Below are experts of layer 8 (counted from 0) of a mixture-of-experts language model. Rows are named router (the router's row for the expert), gate (a neuron's input weights, with its number), up (a neuron's input weights, with its number) and show model dimensions 0-127. Each number is 200 + 30 x the weight over its row's rms, rounded and kept within 0 to 999.
Before each expert's rows: "mostly gets" lists some tokens that are sent to it at least half of the time. This comes from a sample of Wikipedia text that the model never trained on.

# expert 67
mostly gets: " Born:", "Personal", " Phylum:", "-", " Founded:", " active:"
router,145,201,188,207,222,196,217,236,168,160,230,164,193,198,193,239,192,213,166,220,194,170,198,164,237,175,209,213,239,163,215,236,167,194,222,183,157,230,236,181,245,229,214,174,196,226,219,172,227,188,168,188,131,160,232,208,231,188,217,200,205,173,192,206,225,197,214,194,240,159,224,224,155,183,212,229,222,136,185,187,198,164,214,196,168,167,163,176,168,176,71,229,215,254,173,217,176,176,203,215,183,200,214,182,220,188,229,191,245,183,181,172,196,222,150,224,199,219,166,219,111,152,168,189,156,183,177,205
gate1,209,181,206,230,159,172,216,231,170,158,171,226,228,179,194,285,177,168,212,192,169,177,254,208,199,257,178,211,180,205,222,220,210,197,229,204,155,198,120,190,249,179,166,214,186,144,184,201,192,180,194,165,203,183,220,205,245,210,220,165,215,176,174,233,188,208,158,268,243,181,181,191,262,210,198,238,230,240,167,190,149,275,154,220,185,194,220,187,140,190,212,220,206,145,221,185,204,214,182,203,164,181,173,173,233,210,187,159,157,149,245,195,193,175,191,189,220,222,179,185,225,163,236,232,204,187,177,234
up1,226,245,191,192,149,242,209,119,194,235,152,230,165,171,185,151,209,182,166,173,151,191,257,207,167,205,225,198,171,213,203,256,220,214,172,213,168,186,231,162,181,211,202,221,169,197,195,264,187,263,216,166,225,168,215,214,155,175,252,213,165,240,168,199,156,200,189,210,203,231,242,202,255,177,211,113,245,250,169,206,189,202,196,206,171,220,264,190,219,155,206,181,227,170,238,216,175,207,174,194,217,242,151,169,238,189,151,178,174,204,209,202,187,187,213,231,200,186,211,207,241,215,222,206,196,187,205,187
gate2,183,193,158,193,213,192,203,302,243,244,161,213,163,205,174,172,175,184,215,203,207,202,227,226,195,187,152,226,170,222,190,272,196,198,165,181,212,178,163,228,277,183,211,210,214,245,190,229,147,187,213,185,138,230,159,188,195,177,187,201,172,239,157,173,166,196,224,197,214,251,269,201,170,165,220,210,217,162,184,156,179,252,185,185,151,207,161,215,184,221,180,230,209,188,229,277,181,155,199,204,179,246,231,175,196,205,213,205,256,194,191,163,153,222,186,198,190,219,207,203,223,233,180,210,229,237,202,180
up2,185,184,185,245,130,194,210,158,190,203,199,173,162,227,165,278,200,152,198,208,215,185,208,181,199,164,224,211,236,221,237,216,224,194,199,177,266,167,203,188,211,206,193,204,216,268,218,111,244,176,200,244,191,248,203,196,186,216,230,189,217,161,223,190,238,163,156,223,201,223,236,178,166,175,193,223,193,228,227,208,165,228,204,223,223,233,176,273,183,198,201,188,168,231,185,187,218,152,285,194,224,224,231,184,233,197,228,157,174,200,202,219,231,234,211,216,257,161,199,208,201,141,182,204,251,222,197,197
gate3,151,152,209,176,170,203,216,225,158,180,174,181,151,252,144,214,179,251,246,191,199,194,158,131,195,177,145,157,239,169,187,176,199,176,255,220,133,224,209,200,231,220,217,176,203,203,210,187,181,211,152,174,164,178,216,170,224,215,189,187,186,106,190,201,225,264,181,218,158,157,226,186,265,186,228,195,192,222,163,155,159,171,208,198,264,200,206,202,168,185,188,218,229,173,175,211,175,180,226,176,221,216,195,183,187,176,200,200,193,239,221,173,197,160,182,223,173,185,191,218,220,159,198,248,168,189,162,179
up3,199,200,157,175,178,195,243,228,161,201,195,205,161,256,173,207,245,222,238,208,214,176,207,156,211,171,156,181,163,208,175,225,209,178,244,201,236,181,153,224,208,230,205,236,232,153,202,181,210,203,155,240,188,128,197,204,200,217,174,202,229,192,177,140,169,163,143,157,177,254,263,187,215,189,192,219,178,173,252,169,195,211,188,136,217,261,231,228,195,237,224,200,222,197,158,209,200,187,224,204,221,213,230,224,198,150,145,248,246,244,184,156,178,168,229,211,207,157,181,213,194,224,199,249,198,237,217,185
gate4,228,236,141,192,159,226,203,251,180,181,163,200,223,166,193,216,178,177,199,204,194,164,208,200,225,191,159,218,218,205,195,191,177,218,194,206,172,209,250,161,206,215,187,224,175,251,177,244,184,227,208,232,187,196,202,216,152,136,236,239,183,221,240,212,155,206,195,185,229,210,199,268,180,225,183,278,221,248,193,192,227,249,200,183,242,212,209,175,196,210,234,238,170,215,217,206,236,222,206,155,207,218,141,220,227,155,207,161,264,179,183,193,158,144,226,159,152,197,195,248,201,152,249,248,168,218,228,166
up4,163,201,167,267,168,163,227,217,181,211,235,181,217,188,151,179,184,191,184,179,187,172,215,199,218,225,231,175,220,155,227,209,221,206,134,230,162,179,198,199,150,235,181,205,175,251,189,226,140,191,203,198,158,193,158,172,213,214,186,202,210,247,204,213,197,205,234,238,219,244,257,139,195,241,195,242,213,175,216,233,183,169,260,140,212,197,241,187,258,134,196,217,200,212,193,154,217,206,172,204,133,201,228,183,222,184,161,196,144,147,201,187,189,182,194,200,198,162,188,244,150,200,227,173,193,209,256,191
gate5,204,214,211,167,221,250,185,201,266,199,215,184,186,240,196,204,157,218,206,198,171,208,237,234,162,205,194,192,181,205,202,206,214,184,166,147,195,218,164,165,205,244,163,245,202,244,197,200,179,187,211,213,244,242,221,170,236,226,197,205,187,200,152,184,213,144,248,188,181,175,105,159,197,148,183,220,181,147,242,206,193,152,169,198,215,192,199,242,273,194,178,148,202,217,209,213,181,124,205,180,156,209,247,207,231,257,225,166,217,200,151,169,197,173,218,217,203,193,197,190,219,276,168,191,195,182,186,229
up5,236,136,166,190,214,223,163,183,195,233,211,233,230,148,167,224,179,240,184,228,226,168,262,229,196,188,189,171,224,191,206,203,174,151,169,148,182,205,212,196,172,162,232,228,211,190,198,193,262,186,248,171,173,209,225,188,207,162,142,235,212,162,227,205,200,234,151,222,222,177,201,207,189,165,197,215,203,222,144,203,157,175,222,222,236,213,217,167,210,215,196,236,203,178,200,152,178,201,165,229,161,171,256,215,172,172,157,236,166,213,205,264,192,193,195,188,136,250,236,274,235,150,184,200,222,234,199,194
gate6,189,213,216,158,210,163,237,210,178,209,169,203,195,247,185,199,224,183,242,190,259,170,175,202,177,145,154,237,197,208,199,169,215,217,175,199,157,176,174,205,236,240,215,196,202,152,193,202,185,165,177,224,168,191,256,183,171,163,215,235,228,236,209,234,214,176,211,218,171,247,224,198,243,216,194,237,198,185,196,239,180,260,180,208,156,194,181,184,233,179,208,166,136,207,150,200,181,202,114,209,193,231,212,171,215,151,197,223,213,115,223,223,239,211,135,223,142,198,221,171,211,234,171,215,218,229,233,145
up6,223,166,214,165,213,205,236,230,221,201,194,228,187,166,257,196,182,216,199,206,178,211,234,188,187,173,205,234,221,207,178,235,150,228,265,149,169,240,199,188,208,239,199,203,191,128,180,242,171,248,156,177,205,236,207,225,203,191,208,217,222,186,149,189,239,225,241,156,179,137,199,151,201,208,214,220,172,216,177,133,235,172,204,214,212,220,201,207,189,199,244,206,261,184,187,161,214,205,171,195,255,235,194,173,219,185,167,178,245,158,225,168,262,233,139,181,219,174,235,177,223,198,214,165,185,163,181,134
gate7,211,151,232,194,185,210,169,170,244,197,233,163,249,173,191,192,211,157,127,189,211,210,225,153,175,233,229,168,254,200,136,205,232,178,192,192,192,255,205,208,105,230,255,204,173,211,180,230,185,235,170,241,217,184,228,189,169,204,190,220,215,170,208,275,169,211,206,178,169,203,235,207,176,238,214,140,184,225,204,204,139,183,146,182,198,213,224,205,222,194,158,173,235,226,218,238,199,215,217,249,229,165,134,244,202,197,205,201,178,199,218,204,136,225,179,189,196,195,226,216,219,177,196,233,169,215,207,206
up7,271,208,239,194,233,218,169,199,189,194,214,172,255,250,196,191,171,135,196,196,235,212,153,236,219,191,248,200,191,247,139,179,191,202,182,148,198,215,215,186,165,166,185,185,237,233,248,234,190,218,196,185,128,233,178,213,170,191,158,179,200,168,183,259,220,195,215,187,167,186,190,218,163,190,166,266,181,171,184,150,159,196,174,216,173,214,210,157,198,126,209,223,225,198,175,177,204,222,210,233,209,149,239,226,190,218,187,262,226,189,160,242,170,205,223,158,215,202,191,169,172,212,222,203,205,185,251,236
gate8,158,169,193,240,176,159,202,211,229,191,236,275,174,201,195,199,205,198,235,196,216,198,204,246,216,193,161,184,256,169,205,177,191,213,226,225,180,219,230,230,240,209,193,239,180,179,255,183,215,211,187,195,204,252,188,186,237,214,192,176,222,202,235,206,181,185,194,282,145,204,219,210,243,224,190,257,222,228,179,231,272,194,226,195,167,240,232,196,185,168,147,227,250,180,182,225,245,167,204,169,219,197,161,231,239,226,227,234,161,179,198,197,199,210,181,140,268,174,180,228,179,166,233,171,241,198,249,156
up8,196,263,185,199,204,193,194,213,214,162,205,182,231,147,199,205,173,186,191,213,220,197,180,236,217,214,227,225,211,196,221,204,231,200,223,203,239,194,228,199,206,183,245,192,206,167,206,135,192,191,216,185,232,184,144,201,164,214,210,202,94,254,173,178,140,185,143,198,217,200,228,166,142,167,212,209,191,210,213,168,219,191,179,210,185,234,206,181,178,245,232,205,221,220,163,189,188,215,169,248,224,236,191,163,213,234,190,185,192,303,199,128,206,128,180,236,199,185,203,218,201,187,286,196,158,208,213,216
gate9,168,224,173,171,196,197,272,193,205,226,197,157,218,234,123,251,149,204,193,222,211,203,234,221,181,206,240,159,170,157,149,173,239,220,131,205,233,151,214,224,218,192,218,177,228,166,203,237,224,149,157,247,193,192,154,168,181,250,175,206,179,183,238,208,175,231,210,166,213,198,220,171,189,196,165,184,204,160,208,185,222,218,172,239,202,210,209,233,181,195,210,192,237,163,214,235,195,192,220,194,166,151,129,229,221,171,182,242,229,181,162,164,185,239,188,167,169,183,181,185,221,164,217,226,186,212,266,240
up9,245,212,197,201,198,221,227,199,207,209,160,178,246,178,186,211,152,249,183,159,218,206,159,182,193,164,183,126,225,188,218,194,184,289,177,230,198,225,230,248,168,172,221,177,130,212,171,175,245,197,257,249,148,254,171,157,245,160,107,189,225,183,221,208,178,191,233,159,207,243,162,215,193,227,194,163,230,203,210,195,189,212,175,152,250,214,186,198,185,179,212,201,206,209,228,233,195,193,197,201,214,214,219,202,191,202,260,185,185,188,234,185,181,161,259,205,165,187,223,196,175,202,229,199,169,205,167,225
gate10,230,205,156,205,191,192,215,157,222,240,233,204,193,188,186,229,199,148,211,212,186,271,161,219,149,217,220,163,203,228,185,236,230,229,181,228,163,218,155,225,214,169,165,237,239,247,234,209,134,179,204,220,215,219,200,186,175,274,189,213,227,238,216,208,241,206,202,236,181,262,203,199,216,230,194,147,193,147,218,107,181,161,205,227,198,167,270,185,232,160,171,165,218,192,194,223,201,240,207,239,206,161,179,172,207,171,199,185,211,209,198,271,203,187,182,184,170,164,201,206,220,211,195,204,176,252,230,185
up10,246,228,155,225,231,159,142,190,184,217,169,262,226,155,171,216,216,192,239,154,237,241,191,194,196,188,194,256,155,198,199,203,237,195,217,214,215,126,184,199,201,175,153,189,171,205,173,190,199,177,159,168,204,207,183,140,174,223,174,262,160,171,201,191,136,175,175,240,136,240,189,204,144,166,169,216,192,194,234,155,200,173,186,175,185,199,191,203,227,180,208,163,194,204,222,202,221,205,247,251,161,210,179,211,219,172,190,248,214,187,152,188,170,177,230,189,141,239,200,177,237,182,227,250,210,221,207,195
gate11,173,182,172,187,207,189,202,223,199,229,278,252,244,229,200,186,169,234,203,165,191,166,217,206,163,201,235,208,223,217,185,204,221,193,239,242,162,222,247,230,193,219,194,170,149,221,239,219,168,194,220,183,229,183,222,203,190,245,226,187,140,181,159,214,175,248,215,202,228,224,206,185,171,230,199,187,176,209,174,131,163,166,214,137,168,140,142,224,202,181,194,254,191,250,211,217,145,218,188,215,164,172,207,193,144,171,194,171,205,233,240,195,193,155,214,239,257,140,233,202,173,190,246,168,189,212,206,220
up11,180,137,193,218,177,232,199,186,180,200,199,212,239,164,159,193,228,159,235,188,230,162,219,190,274,261,209,197,217,186,230,253,191,184,251,217,194,123,191,170,175,243,171,220,243,221,230,180,163,244,144,248,171,196,186,222,174,214,180,158,233,168,235,224,226,267,158,234,228,226,227,226,197,208,169,227,212,190,180,218,196,229,222,181,221,190,197,161,170,187,191,184,198,212,211,234,221,254,239,225,212,178,183,174,194,181,205,173,229,195,227,191,204,219,147,163,223,262,233,220,201,227,270,186,163,225,228,201
gate12,180,184,235,188,277,200,161,212,193,158,210,221,208,165,188,256,140,209,191,118,239,197,177,213,234,201,223,231,201,152,148,206,194,206,199,175,245,183,159,209,170,202,224,204,173,212,204,239,196,210,213,205,235,202,148,200,185,185,151,183,238,190,218,169,149,226,178,201,236,153,230,199,207,194,190,253,223,155,193,201,211,177,173,186,192,210,209,161,135,178,166,205,284,209,202,210,178,168,164,224,198,163,218,169,215,222,149,203,219,178,175,166,201,159,200,203,228,147,214,189,261,202,150,197,229,147,242,207
up12,244,189,186,258,260,210,197,200,233,142,162,241,172,207,203,235,164,207,217,219,196,194,210,219,191,189,139,211,236,192,221,191,178,210,224,224,164,251,222,161,208,191,169,201,216,201,235,217,182,213,184,199,145,243,246,171,201,208,135,211,181,205,205,161,192,198,189,165,162,180,221,209,226,222,161,146,192,168,178,230,185,207,181,237,186,251,176,228,230,187,247,191,146,224,234,216,178,190,218,273,200,161,203,212,194,258,230,144,175,243,142,168,192,169,248,194,133,178,175,221,234,174,189,202,162,224,215,188
gate13,143,254,207,175,235,179,198,182,165,162,177,218,209,243,203,265,205,208,183,190,215,145,240,177,205,201,237,220,156,173,209,197,178,265,192,219,160,177,204,200,169,164,167,232,245,201,212,149,210,142,178,155,201,169,223,186,188,154,193,209,212,235,235,200,242,237,246,246,203,130,246,218,166,210,184,236,210,207,196,192,226,118,235,244,200,180,215,251,214,207,192,180,207,237,149,193,157,156,199,184,195,208,220,229,198,185,221,195,190,243,189,198,246,171,185,257,218,219,204,225,178,237,216,222,167,173,226,192
up13,169,172,153,196,214,166,213,211,198,155,249,235,211,200,235,225,198,258,203,232,233,225,203,215,175,201,195,221,182,150,153,150,188,231,228,212,203,233,197,187,252,198,223,137,213,230,225,174,209,155,215,164,183,210,173,221,208,298,167,192,231,211,214,203,211,195,226,267,211,197,274,174,189,147,167,196,244,174,174,155,198,215,234,219,233,195,225,275,207,257,221,241,247,197,214,231,171,190,208,176,220,192,240,180,183,188,210,212,186,204,192,171,223,141,219,243,213,204,192,173,232,230,228,202,224,202,209,159
gate14,178,197,125,203,233,130,234,193,194,192,149,186,210,194,171,208,209,235,142,261,159,238,231,246,210,178,199,227,254,181,188,232,152,168,181,237,247,269,187,171,163,216,221,191,203,185,186,205,222,190,188,183,203,154,172,231,128,171,197,219,181,174,209,199,182,204,233,191,215,161,221,170,182,202,184,231,197,175,220,160,193,238,219,215,218,179,189,209,186,204,199,257,197,234,166,230,211,201,211,239,239,203,134,215,196,236,219,231,201,161,196,161,217,280,180,197,210,151,182,201,158,186,222,231,225,165,229,165
up14,248,183,229,233,190,173,265,200,189,170,163,181,234,218,199,198,192,231,184,219,155,189,235,196,190,156,242,196,190,223,173,197,196,226,242,190,231,164,181,175,207,176,205,224,184,257,178,216,240,230,167,271,150,193,167,224,193,217,185,213,204,225,178,170,186,182,227,185,206,144,195,201,168,137,166,241,208,202,202,168,196,245,200,191,239,217,160,205,163,184,219,212,124,217,211,239,161,208,177,204,215,230,223,184,178,226,223,181,191,156,234,169,204,239,218,240,180,258,144,196,116,179,175,244,183,176,221,256
gate15,208,185,137,212,196,166,212,177,229,229,246,247,143,164,192,209,205,174,159,244,189,215,223,256,228,197,164,197,153,218,227,201,221,194,177,180,226,223,191,205,187,199,178,217,172,153,182,199,243,197,217,195,288,235,215,199,259,192,249,166,187,187,131,170,160,199,211,202,189,221,190,145,235,179,186,179,225,189,227,173,226,169,250,166,208,211,186,185,188,208,218,240,268,226,239,203,218,229,221,185,179,197,180,222,199,189,185,219,165,203,207,235,226,211,260,182,214,165,157,209,152,203,197,230,239,244,160,273
up15,235,218,191,173,239,200,178,216,130,138,190,188,181,170,230,209,240,175,253,229,256,190,197,194,173,235,182,222,159,141,176,186,237,159,211,208,158,253,206,170,166,223,238,192,195,158,276,223,153,247,188,187,207,167,185,164,206,175,182,186,193,207,227,188,136,173,198,221,241,184,180,211,210,161,207,239,185,166,219,128,220,191,152,202,204,181,179,202,214,195,233,231,204,196,201,232,209,198,215,246,202,183,222,132,253,205,199,166,225,252,207,196,212,150,244,188,181,183,225,213,185,194,205,239,232,217,227,245
gate16,211,223,207,217,153,154,185,182,180,222,258,209,212,213,195,213,227,213,170,232,212,210,206,182,209,260,170,235,217,238,190,245,201,156,169,217,213,144,114,196,227,202,214,228,198,221,252,177,220,229,201,195,205,153,223,222,162,233,187,204,152,217,189,219,205,150,235,283,233,215,188,273,201,172,257,199,212,212,188,197,228,211,234,177,204,198,191,174,241,176,153,179,231,188,207,181,186,241,211,154,186,219,172,215,155,170,269,212,187,186,188,247,233,241,213,183,162,185,172,243,234,183,250,221,203,228,207,167
up16,188,234,217,200,232,194,209,207,228,226,237,232,233,189,199,234,186,204,186,153,158,189,156,212,220,238,221,199,222,161,152,232,176,158,213,232,234,191,235,228,203,178,194,185,201,215,207,216,246,140,251,144,223,188,218,213,199,173,203,166,213,146,210,210,171,155,165,165,228,238,220,207,131,174,232,198,257,178,167,225,216,188,231,139,161,209,213,189,223,198,190,247,199,155,166,156,218,259,228,138,187,268,218,244,222,228,173,176,183,163,177,184,219,232,151,221,197,199,227,217,204,169,161,183,248,208,221,203
gate17,180,151,259,149,216,170,195,261,213,245,202,192,207,176,200,150,218,213,180,247,195,188,212,193,138,187,207,176,186,258,184,203,206,239,236,165,202,199,162,180,235,145,203,177,224,233,242,203,150,200,215,175,218,195,193,261,177,186,236,183,218,176,204,152,207,179,232,183,237,139,182,228,216,210,150,169,221,208,166,175,190,225,190,170,165,185,221,207,203,181,241,224,223,242,214,228,216,184,172,272,245,195,198,218,227,216,193,186,189,261,170,154,169,237,252,213,259,251,173,204,222,187,231,225,169,210,175,224
up17,185,152,224,145,210,201,180,224,239,236,216,224,179,189,185,199,192,163,222,187,211,172,161,223,206,213,197,211,200,175,255,156,111,215,228,238,252,240,233,224,173,200,222,170,152,174,115,194,167,221,246,190,173,183,199,182,259,212,152,184,202,218,229,149,181,152,190,167,179,191,192,273,200,185,196,205,244,195,189,215,195,148,209,151,204,182,214,207,225,210,183,196,180,256,204,203,220,160,209,227,189,119,235,236,172,173,207,226,165,218,183,213,221,166,211,197,156,202,215,196,196,222,179,147,221,177,234,208
gate18,121,199,200,235,224,178,190,213,228,175,196,172,195,192,248,191,261,116,136,155,187,211,197,178,175,194,264,199,163,166,222,219,169,234,209,183,236,186,173,194,176,219,190,210,210,223,179,190,187,166,168,190,172,178,246,183,204,202,187,240,168,227,143,186,187,152,194,189,206,169,250,240,209,221,189,201,192,188,175,198,201,212,199,163,222,233,240,227,237,241,227,194,201,171,237,246,141,172,199,220,203,185,196,262,186,217,138,196,190,198,186,219,234,213,157,178,173,182,232,235,245,220,228,134,232,181,256,206
up18,223,130,223,169,269,196,214,188,133,192,197,236,183,218,203,222,150,209,216,187,182,189,181,145,211,254,206,217,248,241,198,231,236,184,194,282,173,220,209,146,209,155,205,226,238,172,176,215,168,235,203,211,230,205,229,212,255,159,243,201,232,200,198,174,227,167,169,182,193,182,241,208,140,189,230,175,199,220,225,224,197,276,221,216,209,232,242,183,184,146,215,201,223,151,198,175,223,176,170,183,186,188,230,169,209,188,179,207,223,239,167,221,246,148,203,206,230,228,188,180,180,213,220,197,257,210,225,172
gate19,227,162,204,218,168,221,191,218,190,227,273,152,159,216,223,246,221,159,218,232,131,186,192,139,172,187,201,234,193,235,197,200,188,223,206,157,192,274,192,204,187,226,210,213,171,151,236,192,171,236,186,177,160,191,180,181,179,204,201,188,280,226,219,152,257,187,242,197,175,200,152,211,144,220,236,223,179,237,181,202,195,236,252,177,207,215,190,188,198,217,188,244,216,234,201,217,155,207,225,167,212,122,239,217,155,255,240,207,173,202,183,200,165,192,186,192,215,220,190,212,169,222,158,199,213,199,162,169
up19,220,211,201,176,191,197,141,177,199,233,194,176,169,210,271,223,208,177,165,233,209,215,147,148,190,206,226,172,195,207,194,167,154,167,174,214,176,208,209,181,222,142,170,233,236,204,115,159,178,235,196,188,174,196,197,200,192,167,198,147,196,155,188,177,201,208,154,216,200,255,170,176,149,216,178,212,187,217,250,236,184,223,182,189,199,185,224,168,165,214,189,176,197,175,191,70,197,187,210,183,229,175,194,156,198,194,258,216,187,201,251,189,200,198,197,204,204,168,165,184,197,170,195,201,216,181,270,252
gate20,187,200,143,258,259,216,220,213,216,232,199,227,180,175,206,175,203,135,171,219,214,182,201,139,230,211,204,134,150,145,220,200,205,215,204,144,222,219,232,239,222,234,177,148,164,205,174,205,195,135,141,195,195,192,238,210,197,177,202,155,189,209,249,209,172,201,158,185,200,158,228,216,211,244,163,199,198,169,234,200,191,229,180,201,248,167,192,241,131,161,162,186,198,144,150,202,222,174,185,178,209,174,219,198,183,218,142,210,182,211,162,173,196,235,195,196,193,197,174,164,161,213,156,208,187,184,209,252
up20,232,207,141,219,206,212,229,222,180,171,206,209,198,206,195,223,171,223,208,239,261,202,170,255,212,180,174,236,208,216,216,165,203,184,223,150,216,175,190,168,147,137,198,227,166,192,279,145,232,179,148,193,156,221,155,167,242,161,193,178,198,227,193,226,188,188,198,229,176,153,134,179,161,244,251,260,182,214,218,210,192,179,161,184,225,173,184,207,196,201,164,158,187,198,211,175,233,198,222,214,209,196,198,232,225,186,145,181,240,226,191,182,198,201,153,208,156,173,207,165,195,168,170,215,188,251,234,135
gate21,182,169,213,242,178,176,252,200,152,210,212,186,257,191,178,191,164,155,213,242,133,193,175,156,169,170,186,183,209,177,176,192,210,161,208,145,206,243,221,152,236,211,177,142,212,182,211,199,186,170,181,231,146,163,233,210,181,202,193,178,199,235,188,182,159,226,178,262,237,179,195,180,207,211,173,174,196,228,188,257,145,197,191,239,205,169,187,188,216,162,227,197,210,193,254,209,181,206,191,242,220,172,195,135,204,221,161,229,225,147,190,218,179,130,185,174,187,209,130,206,194,136,215,232,206,228,175,166
up21,218,208,181,239,173,208,228,266,216,160,235,190,201,166,244,202,196,209,178,195,174,158,223,220,226,206,217,210,230,206,250,190,160,236,246,204,171,144,158,186,211,233,198,211,233,193,216,216,192,218,147,203,220,198,250,212,177,139,172,211,215,169,188,183,230,195,281,213,213,163,237,213,162,224,182,214,182,247,200,225,186,213,166,177,189,199,184,191,248,178,229,203,192,197,243,178,105,208,264,199,190,199,240,236,179,183,192,187,183,256,180,210,209,208,201,206,181,281,157,238,205,216,245,201,184,247,183,260
gate22,209,188,190,198,191,162,259,199,209,236,274,154,253,167,209,199,182,171,193,142,208,260,149,158,218,150,209,174,183,201,185,234,205,182,189,254,159,231,160,254,203,139,175,216,225,243,147,231,213,144,168,175,197,176,226,239,243,228,214,178,199,221,235,173,219,197,220,184,182,217,197,181,238,204,193,198,195,199,197,161,214,199,214,211,166,215,189,210,205,167,223,204,185,215,151,159,246,196,177,183,235,134,209,226,188,181,209,182,200,236,201,213,130,244,192,177,199,225,180,195,249,234,177,219,206,277,196,188
up22,179,187,235,205,149,177,177,199,164,205,230,196,259,184,240,220,207,186,204,176,218,171,145,238,183,251,188,213,228,205,105,153,189,253,182,203,189,206,194,191,246,175,247,189,240,210,185,222,156,134,137,207,168,231,198,191,158,183,206,185,184,226,194,201,220,190,221,221,193,241,225,160,157,179,248,168,217,285,209,172,164,223,232,256,172,221,222,180,170,170,181,215,210,235,168,135,236,190,225,214,212,135,188,200,193,179,208,222,182,189,235,228,185,197,233,201,197,150,206,188,199,218,203,204,158,215,205,184
gate23,162,203,214,238,216,141,228,205,182,231,207,218,200,198,202,224,206,184,224,202,202,191,154,289,173,156,246,221,233,220,146,202,207,199,206,203,258,210,191,185,214,223,233,205,191,188,171,214,212,203,206,208,219,208,190,222,166,207,212,231,159,143,222,257,202,211,236,218,214,252,178,223,197,161,222,211,202,195,231,195,183,156,190,190,157,168,205,169,267,189,164,253,218,226,239,254,185,145,238,191,163,167,195,188,166,210,193,194,245,160,180,210,239,266,249,189,234,212,181,166,259,236,217,234,129,212,224,203
up23,188,186,183,226,181,149,151,236,121,192,233,137,196,205,183,171,241,214,177,172,181,197,179,169,227,247,190,207,187,238,222,245,209,202,169,114,175,240,239,158,170,227,220,222,228,166,200,173,169,198,211,256,172,194,240,197,212,277,164,190,198,235,186,222,180,223,155,198,172,228,171,232,240,212,197,202,205,220,190,169,205,225,236,199,192,233,192,203,150,169,148,179,192,197,187,209,189,185,223,238,210,220,235,179,226,200,194,124,159,214,211,217,219,164,224,138,190,205,180,204,223,241,219,218,150,232,180,228
gate24,234,189,194,209,193,207,251,187,183,209,236,207,151,158,158,212,219,222,164,211,181,192,180,261,244,184,213,209,216,282,205,193,215,232,187,224,228,226,197,240,156,153,224,168,202,151,166,163,188,168,229,154,207,168,201,187,142,189,254,176,200,182,229,189,240,149,159,183,204,179,215,194,260,179,182,213,247,199,257,255,186,274,208,175,198,201,137,196,236,165,214,191,149,170,230,215,174,189,214,167,220,161,221,151,173,198,171,194,247,207,158,221,159,177,202,218,167,198,209,166,214,204,177,236,215,188,190,208
up24,239,206,191,182,199,182,186,248,170,159,140,225,174,172,216,197,144,195,244,211,217,158,206,194,196,229,171,183,221,204,195,199,185,202,222,206,198,222,214,194,187,157,145,248,192,176,192,155,197,231,206,194,236,206,242,236,175,236,195,222,175,202,204,150,212,170,233,189,149,184,222,206,211,227,247,229,189,209,203,199,230,169,130,206,168,236,174,165,189,192,228,131,203,219,227,189,174,190,241,147,168,209,243,212,233,287,145,245,221,225,182,242,142,241,153,184,233,210,213,236,242,204,218,220,239,234,171,180
gate25,248,170,245,150,192,250,255,198,184,228,190,159,234,155,189,157,247,200,226,165,187,185,177,232,204,234,213,214,177,199,179,195,224,190,194,217,221,197,220,238,155,154,204,235,167,200,208,142,226,219,197,207,221,226,157,197,192,179,200,187,172,187,240,167,212,241,227,208,179,158,187,264,231,269,198,265,178,213,215,226,187,193,183,202,220,258,230,163,223,215,241,144,166,212,185,190,195,161,210,195,180,231,267,210,172,238,181,205,199,235,188,241,187,201,186,180,162,203,199,117,203,143,201,226,243,174,178,184
up25,179,218,178,210,153,209,175,138,197,231,216,213,181,244,186,213,212,199,167,183,241,217,187,189,213,173,224,140,180,200,208,174,246,203,137,249,167,199,224,182,215,220,217,158,188,192,184,175,210,181,231,260,154,182,206,233,195,235,222,219,155,206,244,239,172,222,177,203,183,247,196,255,178,204,107,210,187,190,174,180,160,246,214,225,184,242,216,211,203,157,209,146,182,189,252,168,158,159,201,200,211,189,216,251,221,189,168,208,211,217,208,241,216,231,252,233,210,223,213,233,251,236,145,208,189,259,212,226
gate26,212,209,182,212,199,200,181,201,183,235,245,167,236,231,159,203,150,219,179,189,210,168,227,198,199,191,208,248,223,157,144,206,145,221,194,186,156,214,185,215,186,206,194,263,210,218,165,213,238,228,187,276,174,225,184,201,183,221,195,255,207,222,220,215,144,211,172,203,217,131,167,177,233,177,244,162,196,191,208,217,195,219,190,274,229,145,178,165,181,172,185,184,174,152,186,260,246,130,200,221,177,238,195,193,244,186,201,219,234,192,227,277,160,222,150,209,214,234,199,193,216,210,212,173,175,205,206,240
up26,259,249,198,181,237,177,196,197,219,249,182,210,200,223,174,163,234,165,184,177,207,222,242,219,199,247,200,209,198,170,223,171,218,182,218,233,146,213,164,216,234,162,218,235,168,178,199,166,195,208,168,154,230,194,230,191,199,227,201,246,222,179,172,115,175,196,211,197,165,217,217,208,194,208,177,195,171,201,211,221,229,154,209,191,182,180,231,180,191,204,254,232,227,205,186,206,209,189,191,175,223,155,234,218,251,210,210,224,227,214,180,167,248,179,217,284,253,192,171,171,96,163,209,154,222,260,235,218
gate27,218,256,220,245,226,199,206,210,178,151,202,210,190,231,204,146,226,210,173,203,183,225,182,140,222,191,214,252,260,199,193,181,186,160,224,225,239,190,188,164,279,241,170,180,188,210,202,213,196,198,191,187,161,179,235,199,218,115,221,231,204,236,207,271,204,206,234,193,230,264,192,184,211,206,147,194,203,208,166,208,211,222,192,191,239,180,226,205,227,251,163,173,212,250,177,200,258,197,254,196,218,199,211,155,145,175,217,239,198,136,167,178,188,154,223,241,175,218,224,196,196,187,144,185,225,217,188,194
up27,199,250,186,230,203,251,194,178,192,218,186,201,203,197,175,240,205,154,208,200,232,241,212,115,200,236,197,215,180,181,173,235,190,190,177,151,236,167,203,193,224,232,236,156,212,222,173,208,236,173,237,217,190,205,206,227,160,226,166,227,268,241,187,257,222,210,183,252,236,224,176,146,185,209,190,220,199,233,244,216,173,176,230,189,230,199,235,219,163,250,176,139,199,237,190,206,243,195,186,218,244,195,155,179,279,212,202,276,178,184,157,184,160,175,238,182,175,179,204,182,185,243,173,198,193,210,201,232